Weights of a small mixture-of-experts language model, trained from scratch on English Wikipedia.
Size: 10 layers, width 128, 25.6M parameters.
Experts: 48 experts in each of 10 layers, a sigmoid router.
Below are experts of layer 4 (counted from 0) of a mixture-of-experts language model. Rows are named gate (a neuron's input weights, with its number), up (a neuron's input weights, with its number) and show model dimensions 0-127. Each number is 200 + 20 x the weight over its row's rms, rounded and kept within 0 to 999.
Before each expert's rows: a language model's description of what the expert responds to; "comes after" lists some tokens at least twice as common just before its tokens as in all text. This comes from a sample of Wikipedia text that the model never trained on. Tokens count by the router's weight.

# expert 44
What it handles: Concrete and life nouns
comes after: " st", " g", " St", " G", " the", " ch"
gate0,188,222,191,191,193,173,201,212,198,243,213,171,203,196,223,166,196,195,198,193,220,209,209,189,191,218,220,202,184,219,199,209,135,183,167,181,199,237,164,224,160,190,200,203,180,235,193,220,206,222,223,218,212,214,221,181,223,223,217,199,189,212,219,209,185,202,196,175,219,218,200,198,244,138,194,218,211,208,217,219,201,218,190,181,212,229,208,184,221,208,196,197,182,171,183,181,211,207,229,226,178,200,155,197,179,201,207,209,236,220,174,215,196,200,186,177,188,217,219,185,178,173,180,226,181,194,214,194
up0,174,195,228,167,235,184,190,212,193,200,226,191,151,225,229,167,203,221,161,213,185,196,226,195,208,208,199,213,204,169,185,184,162,203,170,176,215,206,201,200,205,156,189,210,246,184,203,215,218,214,267,210,205,205,168,215,207,208,227,217,204,211,192,205,189,213,201,187,221,189,219,196,206,162,181,207,228,239,212,215,215,181,185,205,209,182,227,204,194,191,221,165,207,184,179,188,199,224,184,178,203,197,190,164,171,202,215,208,219,199,185,226,183,218,182,183,219,198,211,196,208,190,171,232,189,178,185,208
gate1,241,213,175,226,213,206,225,201,212,227,219,170,217,229,217,229,229,221,194,206,198,229,207,228,205,169,213,227,204,203,204,199,196,194,171,195,177,244,185,218,206,184,216,212,198,140,187,217,202,210,170,194,174,198,184,170,201,192,199,208,220,202,208,199,164,182,173,182,203,179,210,196,240,211,167,210,229,211,190,210,208,184,190,170,188,200,221,207,204,193,235,203,227,225,219,190,211,142,193,176,215,199,207,188,223,207,167,196,229,208,221,192,204,156,187,161,216,199,226,208,214,213,199,215,196,205,214,192
up1,209,211,208,183,187,230,261,184,208,239,216,187,211,179,217,179,168,197,196,221,175,217,194,208,179,208,203,221,169,187,206,191,203,184,186,182,182,176,209,220,235,209,195,220,193,222,196,193,192,222,189,202,208,204,214,191,176,211,218,173,208,194,188,194,200,211,207,187,177,206,213,245,210,212,233,159,183,251,204,216,235,176,215,198,206,139,171,214,191,224,200,194,207,202,227,216,198,230,197,212,263,208,190,208,203,187,225,209,200,205,190,202,228,192,217,200,196,223,193,206,180,176,189,166,217,162,193,190
gate2,184,190,233,226,221,217,218,176,201,233,210,208,196,179,183,220,204,173,227,209,194,181,182,234,229,207,200,208,207,201,238,187,189,224,201,189,177,224,203,234,170,201,235,204,217,191,215,227,213,224,178,217,187,177,187,217,170,203,201,222,198,165,243,218,209,210,219,232,198,186,201,247,198,199,201,193,199,210,179,186,172,204,207,194,161,222,186,207,165,212,203,229,201,240,183,237,165,209,210,201,174,188,178,221,211,217,176,187,245,203,188,206,179,204,194,226,204,224,215,205,173,181,187,189,223,182,173,218
up2,181,180,210,176,215,217,248,193,192,181,192,170,201,234,179,220,229,182,209,196,206,179,228,175,215,172,203,183,181,195,196,197,199,196,230,236,185,182,206,211,178,190,225,223,189,217,206,186,219,195,219,199,186,194,193,204,204,247,193,214,163,226,175,209,222,154,202,210,192,213,223,208,185,172,190,211,180,220,201,223,198,219,158,184,163,184,177,196,167,239,195,214,202,204,158,183,200,207,252,199,198,184,182,227,209,201,177,214,212,217,169,199,172,198,228,199,203,195,233,209,181,193,204,220,227,187,175,219
gate3,186,213,180,244,238,194,214,195,201,201,202,198,192,168,209,229,215,235,210,182,194,203,196,208,204,170,197,205,189,226,211,189,192,195,205,174,202,221,168,196,226,201,200,222,213,193,204,200,218,265,213,190,220,202,184,196,182,181,216,220,217,195,237,184,214,208,228,205,239,191,207,191,244,161,230,215,185,179,216,182,230,198,186,216,188,196,199,182,187,159,210,206,169,192,209,219,224,166,209,207,191,226,184,195,209,176,222,189,243,184,169,193,209,164,221,215,230,234,209,226,200,202,236,191,211,216,205,223
up3,215,200,209,182,186,181,196,216,179,183,193,204,214,213,219,190,202,164,164,159,222,170,212,191,185,221,196,188,191,194,196,179,235,217,168,219,220,189,176,196,189,211,206,243,159,221,157,171,225,185,162,151,215,213,217,202,229,200,189,216,220,226,159,197,181,215,173,217,160,204,208,203,170,218,198,195,210,174,171,200,187,203,201,219,190,184,193,205,190,216,177,227,229,183,184,180,206,231,208,209,200,186,202,198,177,183,207,216,195,174,240,172,193,203,199,198,182,218,167,159,207,209,203,221,197,209,192,192

# expert 35
What it handles: Pieces after initial D, N, M
comes after: " D", " N", " M", " d", " C", " L"
gate2,209,207,181,216,154,218,172,205,197,221,191,190,192,205,213,230,207,197,199,199,211,203,257,232,172,182,199,226,194,207,205,191,203,178,199,195,204,235,198,216,166,201,163,223,215,167,206,224,227,210,168,208,187,202,194,209,195,203,165,235,253,176,170,204,206,185,201,209,184,200,213,207,213,198,170,180,176,191,189,193,220,189,224,183,166,189,226,189,180,196,226,215,214,190,211,153,207,225,163,195,193,229,232,197,220,187,194,193,248,148,202,207,224,219,195,201,181,182,202,190,209,183,207,203,216,196,195,209
up2,163,217,217,157,200,172,211,219,221,184,223,203,193,205,167,214,196,191,195,212,206,233,208,210,244,185,184,196,208,219,186,200,211,198,166,169,215,189,239,177,190,189,211,229,220,200,190,212,198,219,201,207,193,218,204,184,226,173,209,206,180,225,194,226,212,192,184,168,169,203,210,191,217,201,228,163,185,202,206,181,233,195,211,180,208,157,199,212,260,210,196,191,202,167,232,214,168,203,197,185,187,200,200,242,215,206,191,156,203,208,193,211,222,183,174,215,204,184,235,218,220,192,236,191,208,164,201,212
gate3,193,213,188,253,217,188,215,162,194,185,210,172,218,175,197,179,186,188,172,192,182,222,206,222,221,180,225,197,179,211,188,222,198,215,204,226,195,200,182,191,175,192,190,193,193,225,197,234,183,173,161,188,209,165,190,217,189,223,201,184,238,232,193,180,233,220,204,203,204,191,192,201,254,223,173,222,189,209,199,229,152,189,207,182,192,212,193,209,204,225,189,198,222,197,239,212,192,228,161,216,218,189,203,224,143,183,204,192,208,188,218,208,168,185,204,213,201,197,223,189,185,189,173,192,190,207,203,163
up3,197,182,176,218,182,172,172,176,212,230,200,186,209,189,215,214,190,226,201,189,180,224,184,228,196,161,197,174,227,199,207,211,203,216,166,213,166,212,205,198,171,209,187,196,163,167,226,210,208,172,185,203,186,205,194,194,170,228,205,180,216,190,182,198,228,191,214,221,195,210,189,179,213,212,189,211,208,219,201,171,174,193,209,190,215,165,168,219,175,203,217,171,185,175,213,217,199,195,169,207,234,219,197,204,164,214,259,203,174,187,165,207,165,174,184,216,198,202,214,192,162,194,148,194,191,177,211,193
gate4,223,223,216,210,202,222,211,216,208,196,208,214,165,193,198,201,196,254,179,217,217,209,204,214,192,184,223,202,194,215,190,193,190,150,208,207,230,212,186,200,171,166,219,216,216,183,187,188,177,151,206,207,224,244,191,242,213,192,220,226,220,215,207,182,170,216,174,211,185,176,196,177,210,200,205,199,196,200,187,233,191,170,242,199,185,185,198,184,175,228,211,191,228,200,210,163,198,210,202,222,190,187,177,196,221,188,233,203,200,201,198,191,186,173,169,204,167,165,201,165,195,181,217,210,157,172,186,220
up4,194,240,201,196,174,184,196,186,217,178,186,199,179,207,216,215,219,213,197,219,239,209,217,215,167,199,193,192,199,191,220,213,201,196,214,192,227,197,211,209,227,172,214,218,195,183,216,184,202,165,203,177,253,204,194,221,211,219,215,208,194,190,174,209,194,196,180,203,205,196,165,189,224,178,184,180,210,207,224,223,188,195,218,203,194,205,172,239,176,228,203,202,197,176,175,206,245,219,234,257,193,168,187,208,162,200,214,183,208,194,166,164,216,183,181,212,204,161,226,171,231,219,235,219,172,207,198,220
gate5,220,202,179,226,174,200,212,227,244,189,208,205,178,223,233,223,183,202,183,206,177,221,226,185,156,189,238,173,213,202,173,158,181,168,177,189,224,224,181,194,200,218,139,218,174,190,227,185,197,232,166,177,198,192,210,221,189,202,216,220,199,188,191,236,209,210,210,219,212,194,199,198,201,193,199,212,202,196,217,207,229,216,192,218,173,219,210,218,198,223,214,173,172,235,195,197,205,196,204,207,180,219,206,228,163,172,196,191,194,202,178,208,193,193,201,209,213,195,223,228,226,226,177,175,237,217,178,185
up5,200,202,163,201,237,208,184,201,216,210,198,196,229,216,208,186,197,201,201,219,159,198,200,193,170,197,216,214,203,188,222,185,200,155,224,191,231,220,216,183,192,212,186,201,184,192,256,168,182,173,245,191,203,209,199,201,224,229,207,210,179,172,223,236,216,207,188,157,188,205,191,194,187,181,238,228,217,200,209,186,215,214,204,212,213,237,191,220,188,179,202,209,174,248,195,205,214,216,198,208,215,216,178,184,189,169,214,219,218,201,179,217,234,207,191,188,190,217,202,157,194,200,155,245,205,206,206,208

# expert 38
What it handles: Pieces after initial R
comes after: " R", " r", "R", "r", " (R", " S"
gate0,192,213,200,229,178,176,233,191,174,176,210,244,228,186,194,193,218,207,179,219,202,207,176,228,167,185,189,202,220,204,189,187,204,205,222,179,172,214,167,207,241,218,199,174,213,189,209,214,198,173,188,180,199,171,198,188,216,219,213,197,192,140,222,200,164,174,188,175,194,170,196,185,213,185,202,218,215,182,214,204,195,184,181,225,210,216,201,212,171,216,204,239,204,185,201,225,235,185,187,222,188,215,185,201,161,233,195,166,245,170,222,206,206,204,176,186,229,199,197,197,177,213,222,213,202,190,211,161
up0,205,162,216,232,238,184,212,195,202,176,196,194,200,192,168,237,195,188,217,182,233,194,178,205,175,188,211,185,166,202,226,228,195,179,238,140,185,201,212,193,170,185,205,199,180,162,217,184,213,183,179,203,194,189,215,171,186,206,193,211,187,209,174,216,221,243,188,178,209,212,180,181,188,191,197,214,240,209,192,215,203,189,186,211,183,214,179,212,228,214,233,213,181,199,156,212,186,215,195,216,199,211,195,178,200,166,207,230,183,215,211,206,168,209,175,194,162,217,171,195,217,173,220,188,221,168,185,202
gate1,182,177,195,185,180,201,180,204,222,213,218,255,171,218,177,226,206,161,201,174,163,167,233,171,232,205,184,208,201,204,202,154,197,206,183,203,184,198,215,191,211,218,201,200,184,188,216,212,193,189,206,177,191,229,200,216,189,200,209,213,213,164,228,212,206,169,194,179,182,231,231,182,249,211,180,226,200,191,181,189,200,165,192,209,195,206,215,222,166,150,172,212,189,179,196,208,215,200,226,200,178,189,187,220,172,192,188,212,204,202,217,225,202,197,169,227,197,199,195,158,207,163,182,190,193,222,186,191
up1,186,192,223,186,219,209,247,217,193,186,145,233,190,201,207,209,195,216,218,210,209,186,203,189,171,205,219,199,184,169,210,208,202,176,215,150,198,210,167,198,183,198,192,207,215,215,195,172,211,177,188,166,183,224,221,181,226,197,193,234,172,240,209,168,196,162,198,195,196,190,173,218,201,205,222,188,213,223,172,236,193,203,195,184,229,186,209,195,204,225,198,183,239,183,209,194,184,162,219,204,199,208,185,204,221,201,179,238,169,209,240,203,219,211,188,253,192,186,174,211,188,204,194,181,201,224,187,218
gate2,210,204,235,216,195,194,244,217,255,235,219,204,177,200,212,174,185,166,189,195,217,176,200,182,204,168,224,206,177,237,195,204,202,203,210,218,216,156,176,206,211,234,228,187,197,197,207,197,206,215,159,205,209,190,208,216,185,198,172,212,177,177,207,161,196,195,245,226,234,167,220,187,238,194,195,180,208,197,189,204,237,193,199,179,175,185,171,199,176,179,202,220,194,219,192,193,206,194,186,194,191,204,181,237,189,215,208,159,198,193,216,224,187,172,194,178,189,198,204,198,212,207,191,196,244,166,210,196
up2,192,223,203,195,201,201,210,233,173,167,200,217,211,196,214,234,176,234,190,214,192,201,218,215,181,252,223,186,181,184,203,190,186,199,210,226,187,211,215,197,213,200,171,199,199,202,183,188,220,196,160,183,196,203,190,162,178,204,187,226,233,196,229,191,195,188,187,187,201,207,197,196,147,156,243,198,180,214,191,228,155,219,173,213,206,211,205,195,223,167,180,178,206,224,226,187,205,196,195,157,174,222,204,165,191,216,198,175,209,187,204,222,201,189,185,196,172,220,198,228,245,215,180,194,231,188,217,202
gate3,203,202,240,208,211,197,223,176,195,170,195,229,192,161,195,170,164,221,212,214,222,234,206,210,213,205,200,232,212,196,176,198,198,202,209,174,215,210,174,210,210,190,181,193,193,193,179,186,209,153,234,228,222,183,175,196,222,207,188,186,215,216,145,180,177,194,215,198,193,192,208,191,211,264,212,197,219,236,222,166,229,199,175,188,190,229,180,203,203,222,204,148,203,197,226,213,192,208,197,218,173,234,193,209,208,181,191,203,215,210,211,218,230,198,206,205,187,184,203,184,199,200,247,177,193,223,206,199
up3,195,205,202,185,205,225,193,201,189,169,232,203,194,182,219,195,175,200,193,213,191,222,227,228,203,185,217,189,206,196,210,164,218,212,219,212,216,194,196,196,221,190,188,212,212,196,223,198,190,207,213,205,201,203,205,201,150,218,190,222,238,165,234,204,201,225,228,216,208,196,194,206,235,183,224,178,231,170,221,198,207,215,178,174,247,216,244,177,219,174,206,168,181,176,188,200,206,219,207,207,206,204,173,248,167,170,179,197,138,204,217,231,233,185,179,197,223,159,185,194,186,207,198,204,196,191,203,198

# expert 10
What it handles: Name and prefix starts
comes after: "-", " the", ",", "|", ";", ":"
gate0,184,177,189,213,223,195,165,196,202,203,229,210,231,200,174,179,173,214,199,207,215,174,196,181,218,204,196,199,137,192,204,202,181,195,206,188,191,219,208,201,198,198,206,206,190,182,223,214,169,210,227,209,250,201,187,201,193,206,213,198,209,196,184,211,169,224,209,220,173,227,180,200,238,187,185,210,187,197,212,208,197,207,213,202,198,200,224,214,176,233,223,227,174,219,145,204,253,191,206,205,197,215,187,218,249,185,184,177,219,178,203,186,187,215,190,237,165,241,177,177,206,196,222,216,199,210,168,170
up0,209,192,220,191,183,233,169,189,207,229,202,192,172,211,198,163,168,229,201,206,201,216,181,175,203,196,186,208,154,183,221,223,179,174,193,208,194,243,174,172,183,200,215,206,226,203,203,206,184,180,202,206,234,225,181,211,204,206,211,196,193,190,169,216,190,201,205,201,186,200,207,217,225,214,202,216,176,192,217,225,189,197,206,181,171,194,217,192,202,193,228,221,258,220,161,162,231,178,194,207,203,189,215,216,247,184,210,212,206,239,164,203,191,211,208,224,195,214,202,202,237,208,216,212,153,179,165,195
gate1,191,201,188,226,207,209,230,191,212,187,177,246,196,222,189,178,214,163,204,200,214,156,189,203,182,195,215,218,222,191,196,199,203,207,210,177,148,208,205,196,168,175,208,191,216,180,226,200,205,224,163,228,213,178,189,169,219,179,201,201,217,200,204,184,188,192,146,211,206,197,190,191,210,212,211,165,219,193,200,228,171,202,177,159,189,196,210,211,171,218,200,209,202,210,200,211,205,230,147,210,219,203,204,224,144,180,198,216,182,204,195,188,213,225,183,188,161,225,182,198,165,189,210,206,227,221,185,175
up1,211,142,222,228,223,223,219,198,199,187,234,179,174,197,173,210,206,204,172,227,159,180,184,183,211,249,212,245,178,178,195,192,221,179,215,259,228,209,208,223,192,217,201,194,217,210,214,206,183,159,214,221,197,191,208,202,187,206,220,191,195,205,177,177,213,207,195,199,185,206,236,203,189,199,205,196,201,189,213,205,232,147,195,170,198,217,178,190,205,207,205,213,209,245,207,198,213,217,210,209,211,224,153,183,206,220,179,196,202,207,198,183,183,241,214,211,222,191,193,181,207,180,183,192,191,183,211,209
gate2,173,248,186,240,220,189,192,182,202,201,177,193,206,218,171,189,218,206,257,200,161,192,194,207,223,208,192,223,220,193,216,192,189,207,204,166,191,179,171,182,191,180,194,210,200,202,186,159,203,187,216,212,190,243,182,205,222,209,199,200,177,184,207,192,188,173,183,186,174,214,188,195,177,202,201,175,229,178,228,186,174,189,212,196,153,190,175,216,239,216,162,223,222,204,188,215,164,186,220,204,217,163,211,197,214,223,236,216,203,203,195,181,214,183,179,218,197,203,193,164,182,202,214,210,245,191,206,198
up2,201,159,221,192,158,193,197,187,194,190,181,235,214,195,172,211,198,206,201,204,188,216,196,184,228,204,192,189,218,197,183,241,207,182,228,215,202,215,216,231,238,224,180,222,213,210,174,173,260,167,216,197,177,171,201,208,188,222,188,186,209,188,161,209,197,183,222,170,203,199,208,211,211,224,187,193,193,223,160,188,187,159,187,177,215,198,181,207,217,221,159,219,178,231,202,186,211,216,194,197,228,238,185,199,211,172,204,221,210,195,207,221,197,202,205,184,196,138,170,184,216,206,194,200,203,212,212,201
gate3,195,212,200,198,216,213,182,169,215,224,189,181,167,160,198,228,208,151,187,180,179,194,172,178,228,207,197,188,199,178,232,210,171,214,188,220,223,188,222,229,236,206,191,244,200,242,191,195,188,198,215,177,230,200,190,221,204,190,212,179,184,204,205,222,214,190,198,189,168,189,161,184,171,198,215,215,203,214,189,169,231,213,218,184,186,172,180,203,204,193,196,214,173,193,203,199,175,166,233,208,191,170,236,195,198,200,232,198,227,204,190,197,199,207,195,220,162,204,227,242,190,218,196,222,203,193,165,228
up3,210,214,202,222,223,224,201,216,213,219,224,206,204,203,199,219,213,198,238,204,204,211,225,197,180,231,205,192,176,179,193,232,232,194,193,218,189,220,155,201,166,186,154,178,190,190,179,219,216,187,198,186,171,215,221,218,160,193,184,187,191,227,171,214,183,194,200,199,246,226,218,226,191,190,171,191,200,190,196,186,202,151,202,231,207,205,200,194,213,171,173,192,224,217,203,227,220,197,241,206,174,204,191,194,216,191,192,206,226,214,221,201,174,164,168,209,215,176,244,202,223,232,173,181,177,200,194,213

# expert 34
What it handles: Mid-row table pipes
comes after: " ", " 0", " —", ")", "%", " JPL"
gate1,206,200,234,217,208,226,200,191,213,216,181,159,259,176,202,232,221,177,210,193,203,154,198,243,179,199,169,186,212,178,207,205,213,207,195,208,189,236,195,208,222,199,218,138,235,161,180,223,167,192,200,185,216,202,200,204,202,180,202,190,193,208,153,219,217,189,176,195,227,226,201,185,214,181,221,212,199,214,222,183,225,180,193,174,193,161,206,230,176,198,212,195,191,192,213,207,199,196,225,193,182,193,185,234,220,177,211,194,202,241,191,216,214,217,188,206,216,214,213,185,208,190,186,228,195,212,190,183
up1,186,245,197,212,179,165,203,199,189,180,231,189,204,226,210,171,171,201,183,177,203,201,225,237,214,203,189,172,244,198,203,192,219,205,213,211,194,184,165,230,251,182,161,210,161,188,198,248,236,182,197,215,217,239,176,220,199,226,189,207,207,193,228,206,261,204,207,195,189,180,184,190,213,185,209,212,224,186,187,205,208,187,233,180,190,216,208,217,159,203,178,208,204,184,184,201,206,214,183,216,201,214,173,201,200,190,183,193,219,178,239,209,196,192,213,195,202,189,216,187,211,200,196,188,165,224,187,191
gate2,242,226,188,196,216,204,204,198,212,213,182,222,191,203,210,195,207,194,158,202,209,180,224,145,205,163,239,196,190,195,213,200,200,208,203,188,187,188,186,214,226,196,195,196,185,203,184,232,180,224,158,211,203,177,196,173,231,234,253,210,220,220,139,201,205,204,203,182,197,212,197,203,192,207,186,207,212,206,221,227,203,179,192,198,208,190,217,210,201,163,223,220,159,235,203,176,223,211,218,217,193,221,189,179,208,164,178,233,189,217,183,213,226,208,179,204,239,201,222,195,207,199,189,228,195,204,197,159
up2,180,193,225,214,195,187,207,174,207,198,204,174,173,189,202,212,216,182,235,189,177,224,200,244,216,225,196,216,238,220,163,182,221,201,184,208,196,231,191,161,177,183,210,200,229,208,224,156,197,187,176,203,193,188,206,212,196,155,180,184,162,195,216,200,206,215,166,227,218,183,178,233,203,179,231,188,184,176,204,178,195,194,166,202,190,182,202,173,207,202,173,202,242,206,224,232,167,184,220,172,203,192,224,220,181,228,219,171,212,199,214,191,165,191,217,207,174,189,194,200,190,228,219,198,206,188,221,207
gate3,193,205,174,200,215,226,180,186,175,190,227,196,169,190,186,212,178,204,172,197,163,187,201,185,237,218,217,203,184,181,222,176,206,174,176,224,164,209,235,209,195,214,181,232,202,191,241,188,181,187,166,185,202,205,193,212,238,206,200,216,226,161,186,186,193,169,206,205,192,195,180,211,215,201,182,211,223,167,243,233,193,197,201,211,181,222,189,217,203,178,166,182,199,231,170,237,207,241,188,175,219,167,225,167,196,188,208,176,174,196,193,196,234,194,213,213,216,201,195,183,198,172,177,204,220,209,207,196
up3,208,195,215,217,216,209,230,195,226,184,172,227,193,190,194,221,213,216,214,209,195,223,241,180,165,196,194,212,196,188,174,229,217,231,163,188,217,176,178,217,176,205,214,203,187,240,179,185,241,238,211,231,176,210,198,187,187,194,206,200,196,229,212,206,158,195,198,184,184,204,206,203,197,236,183,161,195,188,191,227,156,208,240,205,198,184,224,190,184,213,200,193,199,167,198,204,193,172,191,212,212,216,189,198,232,231,180,215,205,183,235,188,188,198,184,186,166,192,193,234,174,228,214,219,214,180,228,230
gate4,212,201,193,207,205,217,191,175,209,175,206,186,219,198,188,192,181,190,156,203,180,224,193,218,181,182,228,204,218,187,211,198,224,207,244,196,195,208,172,230,195,197,170,189,214,227,199,215,199,195,171,192,189,184,234,218,207,208,194,179,208,190,209,185,245,192,184,178,195,174,194,172,244,230,169,171,210,186,187,196,222,182,214,173,213,201,196,183,194,178,214,175,173,205,232,232,200,209,249,182,208,212,190,209,235,195,182,211,186,212,193,178,194,197,228,191,207,190,160,153,233,206,196,212,171,225,170,154
up4,201,205,183,198,187,211,204,177,205,161,190,223,207,167,188,199,156,193,147,194,185,208,210,199,192,183,232,188,221,167,230,203,233,218,226,166,231,190,172,220,200,191,195,194,200,201,200,235,196,197,178,165,193,201,250,224,199,229,193,159,213,201,209,204,233,193,201,186,191,166,210,205,234,200,189,176,205,206,204,193,198,211,190,214,215,205,179,179,198,166,192,201,182,221,231,214,209,198,235,165,183,194,214,210,206,170,194,197,168,198,183,209,222,194,215,173,203,181,187,186,227,214,217,241,191,195,169,156

# expert 21
What it handles: Word-initial fragments
comes after: " a", " the", " and", " to", " was", " were"
gate25,177,226,192,195,211,182,181,201,214,206,183,214,236,200,232,207,188,220,208,177,185,212,206,206,204,180,215,201,192,220,232,150,188,208,231,191,189,207,202,183,196,145,150,227,186,203,229,225,193,163,187,168,220,204,203,239,198,217,170,189,203,214,197,173,232,170,195,204,179,166,208,192,162,217,188,186,155,185,207,182,190,209,196,208,227,216,206,200,194,186,237,218,220,209,192,208,191,180,230,195,168,217,239,188,213,204,191,202,176,206,216,217,200,222,216,219,167,205,205,182,218,177,210,205,163,197,208,190
up25,209,187,227,208,211,174,170,219,229,217,208,203,209,197,203,194,182,159,220,198,228,200,224,196,190,216,195,193,197,206,218,201,201,215,224,211,183,192,215,208,166,188,169,224,202,184,248,179,220,164,200,207,226,238,210,197,218,197,163,164,211,196,200,181,181,200,207,171,213,195,200,210,170,206,218,214,196,202,201,186,220,173,178,214,186,224,207,208,166,194,215,167,227,208,193,166,221,186,243,206,192,240,232,194,221,203,168,236,201,201,214,205,188,208,215,190,157,186,188,210,241,215,179,166,194,207,245,184
gate26,183,207,164,190,203,224,214,186,160,184,176,207,204,194,209,197,185,154,180,204,203,193,204,182,195,181,205,220,205,199,195,227,206,201,180,235,166,199,194,224,226,188,214,179,225,228,189,223,215,220,228,239,217,201,180,161,183,205,191,208,185,184,224,178,177,220,178,214,215,187,203,214,194,179,196,204,226,201,204,228,211,197,154,207,208,232,178,211,207,226,188,163,180,195,143,177,196,209,203,201,234,228,222,229,191,242,193,216,187,220,215,194,208,207,216,179,166,187,185,196,217,165,184,168,224,196,196,178
up26,197,202,203,207,216,205,194,195,196,180,211,228,170,225,187,210,183,196,197,201,223,215,186,187,197,218,208,205,184,186,214,217,155,217,203,212,192,199,173,229,202,216,189,177,199,179,198,198,170,211,224,182,187,178,243,120,194,183,183,198,198,250,216,176,214,217,167,182,185,183,188,212,227,146,170,209,199,185,174,195,190,248,206,202,205,155,231,201,168,193,187,203,208,168,167,182,173,189,201,211,192,210,185,204,221,188,202,233,200,208,194,218,186,202,193,177,182,206,215,214,188,200,160,196,205,191,219,202
gate27,192,176,193,174,187,218,176,247,225,248,174,212,174,230,167,184,196,216,208,178,190,167,181,212,184,192,199,235,192,212,178,166,166,218,192,192,202,208,185,210,190,179,233,220,226,202,200,213,189,188,171,225,225,241,186,185,196,203,184,172,192,174,178,197,181,235,209,210,206,206,190,193,190,156,180,190,182,189,178,227,179,197,204,199,203,215,203,198,174,189,205,191,207,187,175,202,192,184,159,232,194,231,183,207,196,172,218,173,168,210,195,226,192,209,213,221,201,207,205,194,175,199,172,181,182,253,201,193
up27,202,195,213,180,200,200,164,211,235,225,207,208,194,205,184,202,214,194,187,214,194,162,191,195,212,187,197,233,202,223,182,189,199,203,174,182,202,219,191,212,175,181,200,238,203,160,213,193,203,195,200,217,211,224,206,181,177,207,165,177,198,158,169,176,169,214,206,180,179,231,195,189,207,197,201,185,195,224,192,194,148,203,227,191,204,198,215,185,162,174,165,201,236,198,204,221,194,198,175,209,208,222,196,200,155,141,213,200,176,207,194,179,218,186,212,178,211,208,221,156,187,168,199,168,183,240,215,212
gate28,213,210,193,210,222,196,247,201,226,201,207,211,193,238,177,170,171,228,185,192,209,201,174,174,188,177,202,213,196,232,180,190,157,179,170,209,158,201,187,159,223,207,177,161,188,197,203,184,173,232,207,193,198,189,191,182,211,215,218,214,210,172,191,209,216,216,212,225,208,174,184,208,212,170,164,200,222,201,215,160,200,218,202,177,206,190,193,225,221,162,180,199,185,224,186,227,211,197,214,227,207,230,191,182,189,229,206,175,203,202,187,180,194,203,207,213,155,196,210,193,213,194,190,249,238,187,195,209
up28,202,215,209,222,204,207,202,217,203,203,214,213,198,247,185,219,196,216,178,208,242,180,188,225,192,185,212,229,217,181,227,188,195,213,175,207,173,222,193,206,232,217,199,185,189,206,226,152,243,225,214,201,196,192,194,204,190,219,221,187,215,183,220,211,202,187,205,169,204,183,205,178,219,188,192,184,221,201,186,175,198,200,224,205,196,240,225,214,204,186,171,216,188,180,181,219,230,181,166,212,204,161,179,176,223,165,212,189,194,186,212,185,169,199,163,229,209,193,188,208,202,125,166,204,219,184,207,193